Below are experts of layer 6 (counted from 0) of a mixture-of-experts language model. Rows are named router (the router's row for the expert), gate (a neuron's input weights, with its number), up (a neuron's input weights, with its number), down (a neuron's output weights, with its number) and show model dimensions 0-159. Each number is 500 + 25 x the weight over its row's rms, rounded and kept within 0 to 999. Numbers have three digits each.
After each expert's rows: "comes after" lists some tokens at least twice as common just before its tokens as in all text. This comes from a sample of Wikipedia text that the model never trained on. Tokens count by the router's weight.

# expert 103
router:478481506498532523508543524502463517518474451485499507507494518509450530495510481535516499514463521514533490527501474501481505509511548476462490507472505506524492527543529477532496510470547496503452501490518469500497483514506472523536487488470508530491487506490468478474536472503544495514518474442492508491446492516518478505470433482523525479488476482449497522468530497494492528563515494524526497512521501508487508528471518490450520460541524449527545523499521470513483474525471524
gate0:465489514500513476543498511492537519514502477462483474469514509500477480509509475499545529493487577552523517516521509501454465513483476489493488484507508478475516526516521477495485475478487454496499489511474478459509504524532518488505541523496555497441527517507502520531515477474470513502532500525495515461493543464497537539480489527512511488486463494565512489478504529538488502484456464509481475516529504515502475492424473473530475512501470488502511536496484496467519559514502495
up0:504498517502478472469528531473533488489503496481566518481493530522487491494480520528528480486539533490499511480516497478497515519515516476434502514516487489543509479508506477492484479461497545480498481496552526516487512462492496503503522476488501439491479508445497557491499487498483498545491481469471518514492556495510540475461513498510519497543455482485459495530492578564520484491492483516495489514515499495527479480526482482446474498483476500479524528494469467498532549515509482
down0:513500531493484493510501515503541472500500485458536498521514533506524478481488458439485490498478516485514482498447468521500493520471528481478511501501499490490491474502528499454462461492481511478522477491500542569487451552496489541487512519504538511502519498522524520522510516516479516496533503526511479491475521476556482533525565518454482508487484489559517503484480540485533479511452509505465498460493504507460476525493496472466512498470494494499515512482524476492547530433504483
comes after: " ", "1", "2", "3", "4", " ("

# expert 212
router:504483519537466543502503531531542482505474498463453498493521473527468521464483500499481461491536520508534481519470493499460498494471528501509503491469545525488457518469526502539479511479511486481505541563483503497506480495504464464495476544461485453487514493516535542554495528497463526479522495494495484512514463525461479481509517496475527516525494496492467488484530508508545541505494507526497492481467465510517516515506509442513495532459503505508440493490480505515469499539504557
gate0:483506507513479497502471439484473494468488470473516531496545495519450503488507460478471511485493507464519529508503503481544500522458536489547473481458491501502493553455516523494538539516480525497499518514509528555464482486509464456479516535488542513545493523540527497495458477453487498518526488497483474530499502485554453531479462448509459470515508451501502508497492510507494509528515484520512503507486509467533470527516488534526537509489483503487482500524508493481524536501502469
up0:456477489520526491489482474511485501498449488527477518484525514523517493494472463496467465495497480436516524503566506465542498524470529510537475477482467532516482531485473500461513517486502483538489476453499510506512478503497479488476509520496556503543535533479567519512508530451469482440482530531512500537493467506530520517490472477534524491512508518481497532514513532454520531508497513489513517496472499488520497512553519506504502456503490488466496503526458526495535517502515471
down0:497467532490516501547503518499505496521473459523431494527558518506508500539506504474503506486511454544458493519527511547530522494438518483504515489499558512499496450509502510558500533515546524520465465492481464488508507476505442496503481498471515499449512472458535524527516514493477502445491506517475498470482506535526481506478507518491555524492470471460515487496518531507495467507532486512507496458520487498502502533504482508502511501453475483507517520481475534481501504499481469
comes after: "\n", ")\n", ".\n", " |\n", "==\n", "===\n"

# expert 73
router:504529478538547478456514502508493513462518468535509517478544476510524516514501519507516519510510495502489466502499570499530500503505547478515479481513536544467558514505562487524511461453508483522427512488488495473481483518530516479481479484494469541503486496494457516449515511530500493504486522481534512473518513535523481506494475526510498489513482472475493524463499487472489511503516472524504486498534474528496520512461493534521480507462511498537456517462490501503489508448441532
gate0:536506462499499478468523495498506508519505502518466489512541451508493546475492509503481502524538496512453478528523526533504506497562501481512507500490455512443517464507491488503535519484529511498551542530513506476460524522460516485505516528507451512505546484486506489478534485513531523463471519508473473500520494523537544482486476481556494496489506500513505477485471534503484494464505484459506521525459469512463534515472525538471490544505457501512458515507454531506461470478506488
up0:519516459501484514475517478530518483504526521501428523494538456527461528481482493517488535489521525513437468508527477512551560504540505464518504482489493534450485498527506497520501478521557499529502514506534488494465481530471500472483475508476512510508499501499503473487520495492510552466444521492523506491485491511540508525510474467528512486477524493508468471501469509495472529478497467461495516490477483527483541546466515532496474561524445502505517498519490490528488472506487496
down0:499528519489514520518497475489480480519529489491508449498531473481476492516464499490532463555483466493456465531476534528463508461532456500517500471521522509517483512504485544520519502498524497541469468475512483500475489502528474471493525529497527509547571478515481531474517477483497510495500528533521484534516489510462488534532492536491490480493521496515516460486466551486524483508494542462453489447493493504505472505468527495463534465465546495529515500480506515484538480474501527
comes after: " ", " (", " $", "–", " −", " +"

# expert 217
router:531511520523476462500515506442503493507527517509537460485520526477532501432482502518493474524520526486518508515538495500521474483465488506488479513494512494492494550520529529463489519477480516518502514511486491525517504507484520469498515492541471469509506473530461487504501477479502466532525538485522500490475504534513504461520515475488483525476532506535464544466456478555524506512453486498483455491471539506505509556469516452448522500502502507474468515529497536485555513449505476
gate0:526433489524525506542506526502500479539478481493525520464535510547515447474502430527451489516466514481510508492521518471549511502499501511507497504507463515467489479505514460517529487547522473497489494524520506507513484513486484521489468470480527485477485492492524514517552505437473518527490507513487487523516520490533528490480534495496501544473491537467516501474479457482498530521538493513491488517472543465532512511519442515511501514507521493491483473497520533508507494442446530
up0:504519531516520534430534504502497534480487491532528494509465510455502555491470508486503462477547471518495448529490467516464483457508522474489553479499520508475518502450491500482469513482514498500522510478517503492493508500505494531433530522508533526481515478455472484463469498529528525503491500474510514462507503528507463482472494489466517530520467529525514533506536491498477483524540497478534536522502474482446499471487553515538491484488483474484473493497509535461500512480520504
down0:475486531519511513545510497494490540432507532510522496530512503542483538507454557500453487497508492497565496495498509503451482498472479513437495513463460536484483465522496511522500459490487524526524533503516497523506484479534465473504475506522539476459544505476502522494542515454494468504484550484501490477514503516493530518531473521523497518486503484500518436458475462472516507518509479490522512484496521466510475481516523487498488465502490533539479468507506473535502486531490509
comes after: ".", " the", " his", " Is", "um", " ar"

# expert 185
router:512501482500473502492490517485561496507461533495445484488522473530513552491501519508514492501502512494521488484494510473453480513524516501471531542487519540468518524459509458522487493513526500493480463518491514463548477517496494482478537480450441509441505477483571509515482490524502527500542502470477515510517478517479500479504508544508509503511512556446508518508501552494518528477487488503502495519512455468552531466503526476501525472474476482504475509471469491494533518503476529
gate0:551499512470481527464453489494517491547543507477513471499482482479507468475508502486539526494464486465490531503549486488516570498513468496555535523483546492525502514469493465494485484510499468536521494459522481528485513546478498468504456513551518483493487483480520515501515471535509495524485509488522455485523468500512505482517533562490533503468489513519478494507487522489531519467458515505484489417517522494453507488512510506527517500481504500523478463526463512494522497490515513
up0:455476498523467495533504531476489501501475452514466507483550518501521496503473511493493481509501557543491520506524480539532495478481489512467501466476494511477469488537476552514504544478504479432491528515508535503510512456520542579503516508441501514514475502530477486494525480497470533471487463539512505466485503454517513506501493480482507456488488465499508480523463497506461448526490527502493507528509479546515511518517514487479519489483544501504510525492529493527453474502508499
down0:509497538509473519503547499524521494487509528497524522527510548509501493507484494535511513512499532486470510518494504487493563518500525514496477544495474488461503474482464470495486466499454495552514485535519521534520521481480482459504486499535470494504479496508485562509467474510441488446483483456530500464497430462508537485496517507513489498505512467513468476535493505511534509502470500486469467456503488482439541488487516523477524496542461514517509517526513559502477503515486513
comes after: "\n", ")\n", " |\n", "}", ";\n", ".\n"

# expert 208
router:513566495450527510512487463495464547511520524508531550516505488479466538519473504512479474498479488481483504527535502518481526503512494507549521502498479489501537456488477500514483502477504504490500504541503483508523556477515482511471467505545526531478518494536547510498480538530454450472476493502501536534501525512525517508503525454510459485493514439495470466520526517508511511451462483466527498481472526480518516510511466502503485482503541463470507515510494517474438528506495500
gate0:513477507540478500498475489511495482488533517482506493516507515507537489500486456507495489524495477533485549496496527539460481548500451516512467525438489457551465523490514469502486456533507503490497523505491490498528520515504461525511514519479490513511495461471424475487547479461480524546483508471534511512479512485465490485564516512512502491496462531522523531488476474523472491512512492467489512459502548488530515531514508469504508524499488532515497517437525469479485493497512454
up0:498507484508460520516518464477509549522552506491545521492503531511488489519495500499507492495482488499503500514518463515476496494497459523531507491511489511518462526499494505515481494521509483485504521505505499528516502474506494527489479517441515502491575448489453500497534493502473497546442503497489527477499518543525470519546510504512446463479467474492520500507485534500481497505492471443492562471480540436494556503515463458553522507490533514461477497462476512479481513494512498
down0:496527527501531492484489523479506513467487512526535515502501519527450463500512499478495538509494491508466468442549437465480521547496512521492502518516452474539526536477528515512469474500528510498502460498492488542466514492491485513479518488532479524521491539509480539460471511526503494535451491486540477499504505528500513496519520520485523509553518507483502531468487515482466470485471514519519473475544431469486491535489443508504477485516473490471493477518517497552494529504515492
comes after: " (", " \"", "==", "===", ".\n\n", "O"

# expert 251
router:495532525461501474515513507515481495484555561511530511517503452500480540515489523482494504462466523493476513491514530533489488502498495485534526509484479471522550481499486479500499481480481473524409488564503521476527523495513489506455503494547501492501502472531560500553472507518487507477535472512486486520506524520494479470493485440552440497519525483475481470510514520529525516471488481493507471476458524463501498520484504514486505501527515456492473519505499507485494488516472471
gate0:471480541512511499504477518504519473534514518459510481521474488514525488466514480497500438533510494502499522462481488489474515499511514502551522476495502505490514536516431532524496455479468486531461485508534480488546490480492471471505511522496451513475472525504507492518475520509476533495522533513451481493502475469507503524485468488506538545557497479482545473537517509494490520512509444481525447480500448496495512490512516464549513496501522514492519486544529556504494472518491463
up0:520504460455464488458543516528487508475473489539512508475536510517486520545489510504487571470499480493525497517507494552525493476530487470466489519530501526531474452454549462479507504509527505453523527505501521478472517509508525508508464441518513483527510489492494500487504438474527501495495493491573507510490547510508495504516510533487469486492518525507460519472503474490519470510511516499491523528514521491500471486497520545460507508496465470520477495495504453510498544455492529
down0:538466519503455492493510534555511481501496487507513485453508540482494514489455480466502540501529498502498509542408482490502506540496493521550514562498477496491514498499507460508500499559511518524490514503500503535486487465484499515487499458498487479472541515474494463503492489485501478500477502497516525509470510473479501462493519519496497510484537532481462480508462501531499520482554510538477484506476469466530512537480519579489510511521477514481485511465501529498459447499502500
comes after: " (", " \"", "==", ".\n\n", "\n\n", " Mc"

# expert 232
router:523476500518483476479444513518486535518486501462487495460533487524528517451465496522530475482539553503507458511475498478477546499513476506498514553493525512535488467443532500487469511492555482500518475511460510469520451492528503530484542522465492496495479514497510470517503521494514470493492456500467477483517482502481532523497529538500491482461498517469503470488501562514474487459493492472482543477520487511505494479519502454539540512522532492527521469505483496520455514500502531
gate0:503504465508497448526511524488490512510499515458520539512488500501531480542463479492501508526522475515525506541476547478463515477535481489503514555530460445480492476516478511472484470529468493457519510473454490502543492503502513505506521530510469459455526551502497485487475491487513544457523487510469468492539520534464505514465513501505475517528498469473538462529470507525503503488513502535468525467493488492515536483544478513475458530486480470504488502543490487517546528502517495
up0:515505530492509529498509523503437501484512507553490475506506510488511469496517480470486476492510482514454484502511517495472460517529548474506500514446530485561532512525489564518507461517486512560484509524506493536497481496471487455501519509489520518468485498518476476517473461484500510499504516475524521453483438547466449519486526494493468535523482497497484502455542503516467504549502487493506568513493528481492526526489486479518512499492455469522509509496526468513496515471522485
down0:513494504519512477502452524504499484443516497526467506494503515487519538504494549525497478525438508508518511508511485537497511482525485516473484522470533489439476492517502508486510511502500514567493476483496517518483518509480529470535493440526491531525500522519466511456470493517493484476517520477491498512485469482487513486531490550525496492488516541565423489526468506515520536523508495480457539502513511492485494514488490484516482455500469503466523501529527556475500454466509460
comes after: "\n", ")\n", " |\n", ".\n", ";\n", "5"

# expert 46
router:523483480473545456510521510467495499539539475499508500476496526492507488459529481506476507522526514512490491499518509466477495557511487483517475516562532503523459477511469491494492445520468497507513527507523522520511498488482538488521499488545534458487489470487491474499486468477524483488458467527542487488459482522501477473455500482477526530517514517542522542498482468498462511497547530538515528462502513495494510499497500510479537530477495520462452507551496518491518473428509474
gate0:498472508515520519486533485499532473504526513499515472430486471524468504484467524498501474486526520485470518529520527481461537551475526481528477520511538521469472480527548516507528487526516523547489524499500498487474502543497476495517476533484494470513484462498510463524477510481507483487465493502517501470506515502495432482490501488449476531529493501450486485526468500507474478491472486531496524509541521486454529483523518480520514500522524541538473447512512502544531535507488555
up0:501510515477509518467512500473535476480503495492514491460495529527476520488483492487475482534497517509498531489550515498490464530494504493546485527489518504478497434518566515498500524502499507502521485464515456473499460514481491483530488522487474466506496491500504472495470509529532507470470537483549517459567469503505446484470511475479517546513504511483503503528500511525491499500472526525499534539568510477446501473481489485514519509501534472518416499514537511536520481514479509
down0:446508468451457487519515511542500515529518526456504490440527478526513479452503514517499533526512511489516490472509526460455482505498468488504551502515492465501480527510501482495500569536519499479505536522497488486516492442502528493480568497537464462506506492450517527522466514497500487479507494465509518477467508519483507530494524502485514547507477463495505521505543464489496522536522513484503505462507502515478433511499468516490511496501495550518490518507503462515525529514524519
comes after: " the", " a", " this", " his", " same", "'s"

# expert 172
router:477499463500518505493494493533502474500499515543454461490486478527459463535519510521515495464512470463518535530472483491502458547475529504544501527506508493464484481434491489501464500545483484511478518515484465536540484493475465500509482508478550460536508471468495489489520489501486493474475507512483516516535501500505537507498498463532494513488496503486480496500494480493457461497525559456460515512503474466501523529501516472466504516472510555485491479525516535507488535532557544
gate0:515484493520494542515498511536510483474498499503516489477520463498521497510475488469493516499477516483540475521519495520513460530466501466474460517498475487504504496462494522516477539518465484480505469536458493524542497509557474493485541471505459507520512503549541474460486499507544549527528516463532505456522480497520460547484504541501533549489496475515493533511506522490496503465528498497449482524449511529474490530474467501521498539494444517520504490490500464516552492491487475
up0:528472494477517539512492460481473568550499499532523459508543504518479489478490501525497473499500502522503467499485493521510520518520526503504514478460511502514522483529527510546499479508487472519494523541499464490490476484473488531495514484464516521508531486489494471540541508484497457457508487481447486435525469490490487516517514497512488512495498482505499501502475457510409497505538535472498567532460500485501515457487505511476512500462463524483492479509534521541490512511542522
down0:516527478500526540469518509493494494440505506460507502514516469487490521495524487464514464526477507532480529522530477507494508496512502512484546513480536492487514458454475511517529502525477529474463481451540516490533490508495539523480520465492487501537461435482537518478487541502523501513499527438501487503520520555511488449532521466554468440486539457465533516514499506497522518478488512498469485503529478490518480477492496462491486550497525492512480510526503513489516517504483507
comes after: " |", "|", " in", ",", ":", " October"